Below are experts of layer 11 (counted from 0) of a mixture-of-experts language model. Rows are named router (the router's row for the expert), gate (a neuron's input weights, with its number), up (a neuron's input weights, with its number) and show model dimensions 160-319. Each number is 500 + 50 x the weight over its row's rms, rounded and kept within 0 to 999. Numbers have three digits each.
After each expert's rows: "gets" lists some tokens that make up at least twice as much of what it gets as of all text. This comes from a sample of Wikipedia text that the model never trained on. Tokens count by the router's weight.

# expert 1
router:557486402446410478499483538433524460487490511585484575499458456549462527490370460509555552469524600513550584463497471579542481457499534560426515593556473506424547524481576552463498536482564541469475497501489489511479539462455514436533435483555553419464571533510506486490611493532519406539487571563498499542500496487491428529435537534504470513464424451564441478496429472539533528434608455406493591507400451439436515544477593518579476465398413523470451494514473436520499512523462499
gate0:514419580486459455527498471459535549571571546584491473491500486525636427481573523509440524553532485543614501559421506559581541555495503582405486489515516447496433500543549578538477524459483451397510463522456449549565494464525529370548509530558483450504541531445497426512437511516495415500468473514582555464511499416542470530379607501571502495437468533388562464516445427594525454488547566515465563523435484540442484479400485485442472492450571531501480491560494494551443574497480468
up0:474514505472419495459443501576543580558504586573574429541430532506566565367458489445456442433477529488493541462505471455529515531454525488460537540513534466575520567447476485445543430421494550422537534495460547539423528458490522448556432551521463599565461567478484479513599507441426497458490509535480518482490569569421494487522486508501515422556581482513434526586381482524518508490538422459517382524466495541471525518405550580478498519511458569531447500463594501558466462374519536
gate1:454502542492475459525496448531510499564462496476448477538465505613543501453480383524466443497523551503514498529567423558442485464496480563540542427615456454518546464519471565509464368469447458446479566503513566456402475424451567548532487547545452456385518503531495433650510589484546498515427420429511430476583437486493514540496476400445491602421606561409460567513517492491538495488537541379450563464417586546541491543382549526575592511467453480532492500359484466491458500522478543
up1:421528552587424549561491513475501412511572437535534422421503508464500501381567412519503482521534476535454537508482504484602442504524578531516482484501485435546519463546497488479541485490614535424501459465529514479467548446479506395417556487575476516462441553473555488430528508438518474446531524463473601445456500454443540441528586476500462603618531523438528568457496507398529417511515463527506530454490578442415415505525474569454479639541482520543415476439366447523451476534429519
gate2:577504478473498459582485471557525499535592531524527545519538560473526570369532489509574447472497532490517518454520562603544515583412430483571495492553520453493541599600473581550474460439458437515512485536601486507474423464524489495485457522562499519497480523490529443465540484447512505455512485515518449581518589470508553543402517567528468480528487543495538592473485526543482518544556509497535451485383490535503442466485544495509642558445483515446443547495485495503589589555565549
up2:473481547509487439531438505487604490532514456494582488582487531501482551534468476519529461517476564441510591565504416546454502418504452472497484463474538492453540505367580536527536474397470477379487492396524500492600521583486477504494392501590554458421533487489543485467505588459532469603433535461470577472463454534525527500430508465508455372476585539484457457507609516534464516567534546547565540543400506505469484521500536519559577447445446565495450464600501497435441555598554457
gate3:542557493509470475511528506502549430452566568513529380473510522506520547514498458554469438525482590517535489603502499539526491525510543474446501514487503489451399508534485585538497392451536591513440404533501540492448510502439462470423509531536396456512475539620538533512416547464426413482503628520562437467518543524496460550442471423479411548429481557473533494560557526505582472477421521494459502462583532549417409483570505594565337527466479516476571443475468488482497561495499505
up3:535440515384481466473499512407597468476543584441514486519504471413603534450458501488494499598501463519493490452543566526520502506483547563490560435506568482503458442522574502504451474559474465449501447475458446443522484488579466329400470554534429467602546584557500441513548505536494497503614544435417461513555459520462454497433407588438368585418480548568536494480443474460493454548468478494441542424569546540490381557564560609488561512490472488463562484502483474431530504466473556
gate4:492471463366479552398499559515527538484581459574525453509484540490419513426447536552539530516319433563510514510491503423631500475460465582421463512511495577526457565466558438554421518504446528424459436515596538503566522539451420401446544474570518418480506469443551396502474385530464479485563518461437441594483490424484513529459438477540517472500532478459501507527454423449554503438532505576427511547512418569510451519536494537522506406506533525464501495523504508367468597472459572
up4:587425531446528522454514516567470504374476482453587468528463430449460444431513514504527532360458466517481594589414541585410491602443498441429431520522532524484425481529593510493485512439488443629475547505512539444495517504423554526486496445544544472516561486536504536477591533540542444588487496558430575418402412452528530581461473551578414536498414517491479508447438426445474525478440541467503420537456518467502468592452517589606491375439552589428494510546452489524520428603494462
gate5:491570494488464503449462555465492493560521457514549563520433552568426557444451444402453535481569607489488600439487454502440462545537518491497514518482428423536585577518508515475495531489522533478644503423565487524491403502426530515495474533464516502546539502498474615562470478561470502557493536567482487456544492401500463574546521559530430513498505468506560516441500543531468439517497517471412422463420480470510588523480518529455509501566476570519528487452358494470503473566515476
up5:458498576464438443488413525584439478496571492502432562481499552396468567582618503545513464516524468515536436493517459483520475514504473660492411542537571640572514455537560488424536445521463513554535423546502537497479471465545460529601497503498481500466450517572476481482575358552477490522533502443404485516542510469515535461485504506572440579455524502505568557521573504566440493488540548485540579386578503461580443481570500507587523472516461542491503589557458461458474527508413513
gets: "the ", "of ", "a ", "New ", "United ", "s "

# expert 9
router:501497476434551517510553549551468463563479561577524465472484491506426614520572506447488490525550441501435534480584495527467464617361484579411492541574502567509512438576521508544432456571546523516501453495449503520566585481467546499515533508512558401573478573479525444570558540556497501470469541530420489504447513525469456366546491530507497611538464459459548505465502506481550466423453522497578569505533518528492458511483516517436478497442570499491522540516598443456534438461403439
gate0:546511437602531526404501482575423515513556483573507415495510492518563562563516415532514515464586518556465536581619430525539503468647459531458500475548575544447447441517539498489524528490474461478486477459489416543480565581428453468576418489480559396500442438528487440450462440553577505538582454472527510412459501511445485525550424536449579458537501462492611481464645528515655432475490487513500537523425408465502500461491484459524633549523545497456576514434439398483498482525463559
up0:557491497513532497465495450499476416480527552537530534553504461516495540497500494606553564495456410576531542489518508515553552399496422518521457462451448513457507505522495410524499581446465427432513440480455545550463510528479535475570450580544500478550432416421521575504544411484421504597515549537408540516485553527565500530575563598454609448592454446487542495480504525585571465492495457531415463493456484445531452523623424561441469488471523536514466503555480459467527536488447494
gate1:458479476474553520539426506517509500386450458496424527526514553572513578514416496478476505440482548505567549421529490463500487525426453555466537513441543539508645524446476437587506547586484506575501480435534546505462503431448502556494481477472450504460523542491459508522554576465468513503515564462476568473424497466518486549510494460421588532500545556588507425557549571455488522479525522539574559515525450448456535502512555476344432547488470479506482513507431553455491495450451506
up1:520440494473498458527456504473445538446523569562569510540474483479520570474433517445471461399494520447509488551386466522458468440552446518511412503572558533489468516524561431465484600540445501406563546405563540517611492483487452558527538547550465568461484533457416560527468457497446464507489507468468437475439573484528432575408426470446516565448507571572408532556496510408588539391519559456487496379497509517467493478445399544482444474446501430468537576492480454443518491519470475
gate2:472512548390507545510556500512456431535536454511491508605449625492411443462466555477478554540436566462567576453415578445493497475493468566463462507489454556565458457369544546536554485477520496495492513472483482535452439456515535534483509462525497449469485515460418487468437555427417493533524465334462491535394547512496505479497521450408407520457460578616560429392506537476531485469497527445446363499546483509516454505470485524434561434572487437575498494471534491468504478483484538
up2:564434582429450446487454452608555530493467566536526591489525502527535480531467448478504471507494460545478495455540439472527545541535495395612562556518513563461539449488481440487475406372522547426424514566500441466446428473505448562532464506531496424455443453459506552534506514446505513481467460549459415638430456441450460485537524511470431498412548570424607555448492621523454509540569465466502584465452523456553470459459576604461483517475457519480445499511639502508522449487495567
gate3:495557476470487546513478556562404418509519546467456512442438442407493534486555533489524598483506497503484553459471536550502546450486535546462515476489431497457512545496504507584410431535511485517493534503431548396499521445501547479608512414407477532425520399486608482489540515568581566480571475407486537443488491537555490511547510490556514556491612469515551513450610510412467458574552511478487506444404576613435449533500563547530502506519512548515577535471475552476570441538527528
up3:466430483468500467549505516484460514483454471442484482527475531412542487476522441464495449541521518555509448489455579526500464508496462536461443588563516507516454469548503479544484469473445487505503480526502474558458478494449565490521488528409548404570535382487573412643448471556465428509479446514559561534507566481539463473469477544472529482528482481441479568431421450453436515466549488445509594560562508541537470461569559504447515421547463513537512511483511510543512486575539652
gate4:516460460520529517498360479420511436466487444578477505513443457464453502499487557450512527543564460483609425460501475495465520509405498527461486540550454465494436409498487499577425484536449513535535474463496481563586527486467656476490473511463500495461419475472553445471579474526506485657551491411523537517489530469574409410465485512589547460530535492569556496440574438484564555497560493479456600524552442491406514517532464459544524547459536549515481502515511512588499510387495601
up4:483551458416489505508563470532528499516555502436504453413490469571411512459438526462501588469469523463430583592391406536517552502484385397487511481484622509499536566508523455491401511465511476492471434530567468550461456446626469572521494523568584485515503429493471579509500458591393568456435474576459497546481596502471541521512538467512475485466506528479418547496505509561498462563417421559546469504544473530572510564566482522530499463500593501502499514523506532506453498492460481
gate5:577498549542400491551456510530574459572444551510522650497436541577463387411571440550474592420447582593503426456505521603500464413424546490521462472515437473485575479386504575477471524537553551485555545457557473421478456461543386459552467528489479481515511527440523490424478589518504575492473407485499534520437576487516497524514491472526498560517529484479546475548580488490466489484584461529570523555465575451350441402492507554548532564460601462577426569512515560452483423569468456
up5:481458466570530527548512565546470421526491397572453446569509545582475475464464509508390531544452538466561433512519513517487574554519485430479433437510492563463468496498473491479449550428512534410456493561444548448537437530429506532553424517492594552501627398444492443457502480438514515518423468458455469511497453488570526534560484505548487498646501473579429549462509490470516466419507487555440487486506497423424488479460505480502426512460481468439484474516461454370518494533540458
gets: ".", "'", "1", "0", "2", "3"

# expert 0
router:525544395440521516437492522449584498503511444504527558483556433539436549572443571510549494479508498572497544447502555523556533567463568478414495440500469490568475488387518526475491467674647470491493482493450454447519518520496568587510535525524511498486458519533462485466553456583417487514488478556429557571438484479443489490488460540492570531551504398565507567571493453445468452470517536505490543492450498485380494469481484495472528451532485511422440529539511510508442564564566407
gate7:517484506504440547551561444554509505528613600415554492548527501670497522441546511493441600516474547492488588556473457432497482477625515488477454483426496477532438433499509512556497411588491550570495406542467512562579523480488444449539509480549432531546389497543504532495540472588448488521535501588534570475492567586479538489537549495675493479452497485535419509515576510493475361526554445576462488541470556421555518428516457352543500480555450456415480558436509476510458476549480464
up7:469607474424421490583492490478435445430499422520564517442494465559519436473514565519453504459550556486490533459492381429487534424449462547495425522518527574556424474580491484505472403503579507591525525557391549491467467524513475407444485511522497535471578547484554588454558523571503446497583446470500534547511507478492501601529546556541512556506477492505514629444492497472565479589573549507477647506496499457585577485520576550489481510538539556566512465455443505487530446518637562
gate8:433570467551496408430496487485509516581510482432484484450572484468429442408516467430481489464509464540522478475430453402544472519484501406553472479488492446480487546541460534401551497481489472537435486456482508457514519606502486412371534555385597483541536553491501493495575358524541498547436508480495470414459485503460489610427452515506476555488544474512516479501585446465436462451561528518548495510559569491438554485524452567529547427415494430493421469598509410489509490460507651
up8:408470477474480438525575592466535509499405630446553447469559456576539497504453517535511579548445429495478450592526554503472565524490548451444444509524542424492544526488501448559536461515449495454536642549469504574483467482519557497515513531514488521520443466584493512480452563571437532555454428505489520525445541436534430560471477403525511504497527443489467547455528499539557571561492468480589427554503566525535505452414520443476535496499559553470486515499510467476498474556579475
gate9:453469493565513491502381519587475470469434444513492554516497420464456482584561610522529396475552507491464445464597472470519432476513470560525513520625501443506490466435521425557508417440545428537412613509462496526531491491474569554540548450516528580466505547482492492579492523550514614550579533577612498600463485510525510436509530511521576492613491518510510570558451589395548517420559484430450649581545550396539435461556547489416542500565484481533418499498559497553504552409520521
up9:439409600460496469491478512479444557503444441520581479489454485516486462491532477506484458382513524533586535507525540515476536600457535490532450492498478492479467526402560555528524534414577498585566481570450439557407516529459488454465548525507478507401512545459511512556530549498485471523536427435517400521438545490568552488557432429518450517431503483372473415553466446443444383619426502452450388489419491603441518491495502461467490511521534539533562533525453516520579425520488441
gate10:473577492485404527471516444488419526463437503442438533440539430578431511504445433435574432490507465448495487471525473466485527522470516538559569554528383520469389526542478451541513589489470394403477540454449520540481429562423609505528502538547506491510498470559571490561465402551471491424523580549532558535529463515454475441522511457515485473479399522557515521520502485440501482511504507582453493584516576513535429477634431451508472464475532561513430481470464497511514493546487523
up10:480409459470584451527527498508551633543541564424568479577514477407513460462499444487437461526558434501534566491429444477426454511454525453446470465467521520535457482491515522460452527535534566554461444488497467489553444471463499501594427426541567562489502554535595526468451428523428501506485487513485481462577534531504503484521413481519519477575505596515480461412430525496530500455507520589510463485461435523549585549546477517474524543550516552492486452567559497572505428587542379
gate11:492601523487453482489536501610466552577504438647534396498536521471594512470495609416469528426441500561478462532430411509509441462618483538523515452522438496556476547488526541480507492546511435543489445492489441485509441433562388516485598511491440642465466472470502546510461525590522537496400490509492448472529579558581579448503448473483503501467483401534618502543523471591483527496530517510479591498518476526487421506514495543437522453491514501473453427537507568509376596477504444
up11:413419390451510424464500486495506558525562462499530562528514450466537537507570530478447555575519561480443401522457510575500423563488544496488488533456529507535461503575397454379533482374513532528514488466514508514446453526450568447472511510479524514458511481427517397474548486427478433443611539557481586536517505518560522504469437555509489506489471564536603497424501436518538454455509496488532431506459462469468538468537512413543447488406532470482449547516559459447472479481583530
gate12:429497487473512582408424484414592564549404438548496462428416528511493545545408529465533545489529454581531491484449506498482473467479558619360486543554493485550344427484499513491516543565514494501551462548519497493465496506506440452467554534562518564482463532482576464487471507568472488428435484466483445429552417582553444494555455535560488595415551453432482610490609469387547490485582569441489548443512496476598525582537565437557525449563543564462444475599432514504496563586532584
up12:539543440496580556446456506531505543456458559544521535438442449527507445534510516484465507544513451423492466493507435507515597473479567538539520476504483476622476518483520509518527551550509394460498604505456485585457455391548362589466444468472397599449494554512562479440537481547502506444437488509446516461436484495485592566553485520511532533539483562436548508531430483542411471402529494447455529443480558484415456448548462547422478454442451513499495437564615615515553466499534471
gets: "| ", "\n", "\n\n", "- ", ". ", "|"

# expert 4
router:539480472536528474518436535478522485562473482473570506460477493521550493526498509532514481513673527546505641515503573443494565583595550520458474448511506473476497486429578499441327520625525589397454431520455509490492428510509611436613511514480670501463528514559531477477553482521413429601460585504343405593558546424497453473534592634497513454462506554512539455433518543447472487470472511491541544487496557474486489530482517518574509484456523476525477490512419468634482487527495510
gate0:527391557494496528525433360558572431532556489511485528533514531423573378454508394532440482524517526540564461435501447578496441417478497509504512496588433534582514401567482402450499506553561465487507534490488458445500451528419536497475448534497533461569545455541527470447425531549484489461475507523495559447483432536539422451447454501472482482511576484516562485506555573459448470608474558497490543550514587486611414501478438490559401587466502548586509485585433507678508500504371589
up0:500502391473523548514549408536403549399387539534505442423516434530489589451474527595539425491491468512548565539514488500461528441505482595473348482536527476534474631555466491570487591580522472479457549478621629525482429559524479461524430460495536497525513439417560572434595505372518503518497564526512512485469472482566544505571470536463508572494515484410445427495464521504413574496512415470502546524453451543428474420437528529528571477464548487471465513618459505448568477456503515
gate1:616523416435452539483509489524521475514536473511468628489434481494501508443519440497535519458467390525454547547620490485501492574530465447425450418517468619491588510500453511456508503543536560565503520527505471556475517598508511406530513536401548448511510539581499551493470452554554476497393544426494455538618600461490484514571412537574471478522456542490551512556489548453538516435570556540507475499515501477451556525519537547464549502558529509560463611497513565553460514577496419
up1:543536428476538578489503438514521475482476506467491424479497564450516528525500505541462458521574489475497425513511464540397533554462575576425523471499444447547426559441477510489408533594510521520548495519506530451597510559504528468560456488480588524509478496468488548530551547559440508419469486508496646506445506466389501519451551511589554449462443458536420490410513396557483489452509549536553562500551472502478481497501469458490558529500601514483569427543489377448453519511454512
gate2:485511507552459493483514512494511505502448505544421408518552486488456382397470552515565400577565493478515404501549522527507471566417472514524555425478488442491434482583502496433400488461419452470495412496525544460495395481601542579501411462450509553475476465456588434435448486488550572499476536464538586525521480537520427461523491518550546428502557579464525488475596418586527521454472459550569521475573513470515470552540518518445533481473543490547456604455461540496545446578559555
up2:506480451582469471510434538482536448400479495470521394463553440469599503452455466476476448440549509506509474497437481409556424553518506560419611454475473495504438462429528545501400495516473422483487516528531385487498449514506521438535508514534604538546445541496535430446496521521435555524584451573507522547518526513498465544523530472434513643504544531503643422499542505468486543471478475374495541559546451480531513544444515598417498529475480495493441518500534481503509512529532603
gate3:526507463583478592538501464443494551512493443561415434641522593536508509416513500516504436501555445519487511509476461445504545547525503538595469518499528470499366472477504444528516559637537487563490419483476436501485485499549495443426583420540536503448495532548484555537606538480595518518532461507443495489459590479485483551515444422494497494533443513453574456492549495406563568505434418477493488560554518515553579521503498489549469615557524520484389563549453454566495504504482466
up3:477528505452505496498501533386530475488560482474546558427505520430535535455418436501521501543454463384519573522459483563504501534640601571499576463503448459561518538504516455388515479462558475534419487420449462516510545444478454523532511551530547458522529504449488558580462464511402476486426457547366461544408464489431491479469501529454596522561562439497454614509422484481428495584454493483479507494449572546572580483554508410515553494411494526471613486501503470463505455482479574
gate4:461491550491474529452547609497487423487486476555538463558433528502531514490567480333536537466505529484563479530626408517516459476503426519460458516571472566554572455566488550447495447584586549445498629532517523509503459514489523503618420538470599446478501450507503467493493549557575441432538482430478513507504436446556415465423445557453585537500445543525562605526450520517486536498541466570460429472556536518588425452571522503570508487455554489459540454394514519486464564518512578
up4:504443465381540515521562463466522441422521454492581377502525483541381548455473525551500465499463488468486455536442525424366448471516538561339471463567502492521486488546515582381600488521519601506576551452562637478598499464486524620492419526504528495474546495521528485392488448540554528573446534486580547503489439515546556478491512564444390460496505626543495484468543493539454502567455403474459460576499447409511383492543545466480424436597454436492502651504495448563448531615563521
gate5:510554463495513475585458471456433412521470507403576375544554537385511427435488530402546473483548539469469344525475486480460513536517399501476584562532453454461457458531604504509455538410484513508472410513478467455541503495443458513445548481505466463441524480475457528503450461461487550525489554455428464549500475463536481490438511523516564532539529464522541442486443504482524442570517536446514527506528434459433483466542494471525476576542475466616474567516497497489574538554597483
up5:468505500467460444546537459511501499442504548400576568513618577494515545480611576413500473549508526485478455500456521655553504532516543494488540456545541501558499502548481516500369452462483494455533534456484471507592490521499526499578478447535502584528486524378490531539478482563546548480368564524415584533411426505540490597543498503449395519471501527446505544495421383464471524443459508555513489516499433393561461475468590468440488499425537443606543481459510513595456534421548504
gets: "of ", "in ", "to ", "was ", "and ", "is "

# expert 8
router:435501437539538569564434591503436464519597503534494524504521396500504550503522551523495557578619567587482480462543455556509584590491527452438434494519449501522471536592470474479446523526532493504500478510502401523523441498639493559543539485465536517449516510535497454486536501454558441533473531497446381528508459459469448474460607476499483538538524502436480523376495453495500508446537504471468481575459439454538503534578563564568500422502471456539509474528519539501442413541493449
gate7:465536454437478444539553530475419574529567534488507469507549453560462570517511463474390572573567490482519504552480491465398421508426477491524476469552517463407487554583563492493453502452482453521471479487424535527452526466482463573549550504490476575431455595471430503396546528408505469523445591593475505475512473469526499543463462535484435504532501551424494553510519439561457476499529506607580535631440462451551459462477532563496492443502527458423586458493484456529459493450521500
up7:399628511417482491488481458483426500529495493520522550434510509485501508406578522426508533505519460541471457439488498464523469403441477466542533546498476527423557497509414459547444587484531535507491433494514554483489442462558467462539577542425443473513556426468649533508505495499510431424469498549431464546427503557467449592544508493469475560574522476447419452596566458560468504494522479481479506495493433436405529415552553524492453469571473460579544558469445540510535469533451472
gate8:515531482487440556576502538520446463501531576460463483517552488604576452432540540509452475597425456456522430582471504486489529572467511527408492521371507495516498547496501502558470479565485441449579393453414510571403540492594546495497528517572551532403485434457533447454581466389488527570482544495503521512453489481528445435566489430474411421515483473446533490452469528512501493590551516498560419431471485528555481481537470491554497462545480550558545628447382459522456483455533476
up8:571455459434518405475475562420574518503473532507401527528576531408513479511527465441480593473550567416489473449452477394495389513504504468512579398527543472457449555371480569485457446532471476558529517498439440544450424423406493495510499517455492417432500450495615520547466555455536621462524565445501520511484574558415504505497570618473479478486470528456457507506570452447599490487472501509557518503529528439526574526539551521542619539550487457464537523444474458541550451417472502
gate9:506570584488498490576424584460522561504565496535399526465550439595515526429560536485469548439561520549395527539581531515492521424494559462504587460494479441345564549579460448489557534460532458513523504576501449466503510463507471537451451511543509533525472476561516456502477458635463466459561480541514528452485497450508501505483574492564441430486416505478437546419446518362523514583527534554483600505547426455488436541458499491491541494474462456512483404482605522450418471526476470
up9:578570549492465501539504499533507496498574504480470599486456527483532469391501458503545370475416557509519516564520502460498571582490522588509463516598517500431581550433431467536476482412668561540498619539519514488547560541447481580443589459544405526522511517484531361527573575479516485473501566533539480497526571479524555513504497482559517484486433412648416494446498553600451479476567460502476487504536585477454464492493576391456535460589552477471455506519536520413531495488453504
gate10:481489447495606585474460459496461449531457506458555506452504511467531458560472528509613427524528470529553556521436524547435487455477524472479483540497477473525525422492574576502508467546485555468527509553521462480467468577531476527514535525365561464548429638467521554543452516497491502463432560477446424560537465459533548456545508475445509521440448517489456536508600488477457503472550545475543515503542543529483502523546496518545621541485510530504466476466455485509406571512496496
up10:582538534391386492514579507484512508561392509494530550556381486488490584480556526512520490488568526405495431459482487481500555474447554520514410404423565520461547468488552494474500421428594521466493450566630432491477491424477467564483548511471539499536484435417556465434575457522449560514470517493510435491508484496479445529533478389590509578424516495503431561565538470518488565578441533545551516411542376484474468527495511471546480445510515549534458482517454409471463484510388462
gate11:420546544449449462474481444511495481582365542503403457424497539425454517558434508516491421552574447494458472483514491480494489562498544485494451561469517567518538430405479484555503449479593525481479507533449469469501482525484479481488499430512449559521371540518518571468500599428583472523494461510436417550509522414468575444584438468529512543509479436431445578485462583524513494397486497637536464478487504545500469522493406446382498429489455525505549507463555610547566529479472568
up11:539533444478608568464469552470475490568591565450454477472556471470460605532534440454473503374436513484519524445448460500472521511491421478499509513476395432519433416535484462505453488487542552472449525539518494515491495492508474443492490581403561479512643524436465518498486459529525464471578625525517502487491431456595574461498411531507468492405438491581512509476464511414479498547519507495550503558552508477473551536517592525451571477548506428537472480467439618585533618541492440
gate12:404515588522403521585509558460461443399579508500501470515524414457452459513612488473476499481511560563538443429503484466514434430488514520433463499496425477493486511504556484470501535528442555507504463472499500541525542467508521497372463457520571548374471538462530460556442464388439556508536573493445603540437583534432380507465468634548445495495492450524541463582484524418506622465595436521458483554467458385508448478513448429544518443530446445460445519447609523587508534426572532
up12:547517476423572452507475481476453430502408522507495530546530537528475532545516402440524428495458525488498555509433533595546460518420489516521448520529593458412450463543511514452518511542516527466458412518563513480572469508416510549512564408546477477423503499491432537498497423512628537492572422403533558472490586570513531420456544482532520530541438397362498544505534530430463495443492478497530520507416502453337515527525510509549540513514413449503437571429421520540517513370427615
gets: "| ", " ", ") ", "0 ", "–", ","

# expert 2
router:535480430521477501499487523543468431531496489479442524493516454572472555520462464437469574524549515552410554474526497553543413509467557559487511489503473513506502490546548441542472520569630601473496561423465462520548526531458526446468509477559538447438603521544487555527470566510563490495539560490410569488493456488474524507488594470607438552565581495526498539422463469636571457479526532427472475537508549530355475541409502534490474537521536553479452510550559525511445492500557411
gate0:501451521648538488528487414504444536506552482458472523430536496455470517471544494477490476552448401568474393508551483556528459620446542563589545519472525492486496423511493528430444608564548489362526488492529572518422523534522522426653478394537490475551522474612503463473524489415592455503565582536448492482423500523462499557506471503556474541515557493516452533525486609555573461587476453449461543506473502510430461542569537483500551537499572508513473472510519425511428430502518428
up0:509516494492577446411498460473459472480461508490537461527423504528443455495592569651571490518581605550446471624550475476464549471392448548513511474522456549450452485543507453512528477522505478491380446532515458495603520537497445454506508474503497464506496520570492608449488547522408592496490540582497504506353479539443435477451469499471521505506567566549631438486481480465530447592466499579578482436538502576497577520443551513485487533513549511555467494503534459578473523518527494
gate1:511589520464402514538513589519509543527432478568488542579524550414496486582488483503434456434557327568487540517480579450446459504380508431560534456462431370493590583532566539485621530483501495484511502457513510520563472458494483506558555541454424442506524515529413565526456450485519542524441509476550589457575552463446428406523408534522543574426503574492464429482464452482499494562632595568562434508506482495459363455479457452546409543481416494420482527490497554536405608539553468
up1:494501514416500513447529439480532514439515538504521530429432470504535494585504521498511539401455475506607439457504421499567399549501464507511456526493585510560489517512565544569539518525488470486474545535478405544462515549482552463458443553513559551567463532489420556455554502540496460540531555411551517455521448472470369557515476424480545518512490473461496581494522456487392518430482448461539571556537435521475501523432517381539530482517540516466471526505399511508538546376501435
gate2:529474524504555534565515543501561444542503498550522365458413580410593498409521482526449442573436466587463459546558422499469447537494466539549511509533486489481532493519460526523467452462411508553433539588443547443504597497481597526489407487483598489512462518474465490429529409601434521488526517520418480590508544375540506566473521479499534555531470477501421440434571537496446556567540597598452485553540550481540475474442541585530527514495525579579539508488542482522468446430496482
up2:400455518578475504442559375472506571505505474492519502478461512560570584465483470462471436481422569470642549561498486468510434518545459550567546475569492523469593419510534545553503495476509476549498461411391502530535446444538476508560537468496432443550590425541451505533577599543438502514543493480484509530406428557499462387512403402519630532573521540423436408485485599546575444478463446530445405507436524423534426550575457549476552477477555539496467545551548444570444432478488484
gate3:531492632563529610437445529539473510397473522596373528486501493536492500502408535507527536543516381510436512557516477519459465539485386525602485398532525536484567461559678446554493463545477536464540469546508516507517581463528576522462592500491554448549468426562499553504496543478431621584474533530456442446517504475458513468504468465476524488489647535446503527482423444547557458428505473526517459587428487460564506471510441449503405543561512536561543447418531535504456490427460432
up3:488508483436538532429505494556440496557488490490557523514558510456496453434529527494475432526536423543454536513503563551457449473583512483544539477469454564499546503430472448458454544455498483515631507377518497512433486477470490524508497460419484610493556559530585563508494495493490529548486506445569470502536533391452486469553551515545467485483466474436513585621415564608572571485537432456462484367491461502425522546539595463522478560437536456582406521501428469471506424618478430
gate4:466513516430583488475455411437499570388489488504496439575421499512586527560483474477426485474531393459507496469556468649509397431519564528584452435603462531517499513491530523492458480559502469453425484555515415566399481490472460485418485505435477482546422518492506469535504426454549439546452411523485504491529387303522514522423608480530511522514544509495508531533493441499534444553519412568606425538496496527433420476446553498485515466497437455447474486562469546546539431523546438
up4:467504577466543450499519523462490446517541519497550418456485526541406513521484525462432520517484612529464393551510512498559516487564486405432475505397427518504444393516578436540502576449487576529524584530545421425459482491451566500513577549439459508498540555474552417541534479571496553453510513465528455514542415524499481533479464472480552419424545411409483476488497522494437473502517562546500415503409476531522530576527507481379460526493472477563530501554511435497536485525490505
gate5:555460477363455498459532551433445444565565529514490616455482499486438537489496633494518532470486435459601499543528476507522463547433527429507568498489525445502529470514575467493513445440544501438437429419496555503549535459527467457539453413456473486546530441450581516480452496454473434501493519494552504568449563422509490396421433503547447517507528427455477495447414458535471505580485536409563516505485437556531436424433482541541551548605519464511565499523499573477511377525505476
up5:535554525427438529529509453445423564424471451552541495509632575455533667450454422480530464548499515452484504587476487384618517476437468472523496516611507476518528523494541540472450459492408510532550547489408441441477424481571542520566447459560521398592475522511465528524480428507479514513501447506430464463528492512527531470573476483461489484475573531467481476423620571575457465453554507466487443493503571452534586521503538523542468540335504568440544484547528517419517599491512566
gets: "the ", "a ", "(", "-", "and ", "The "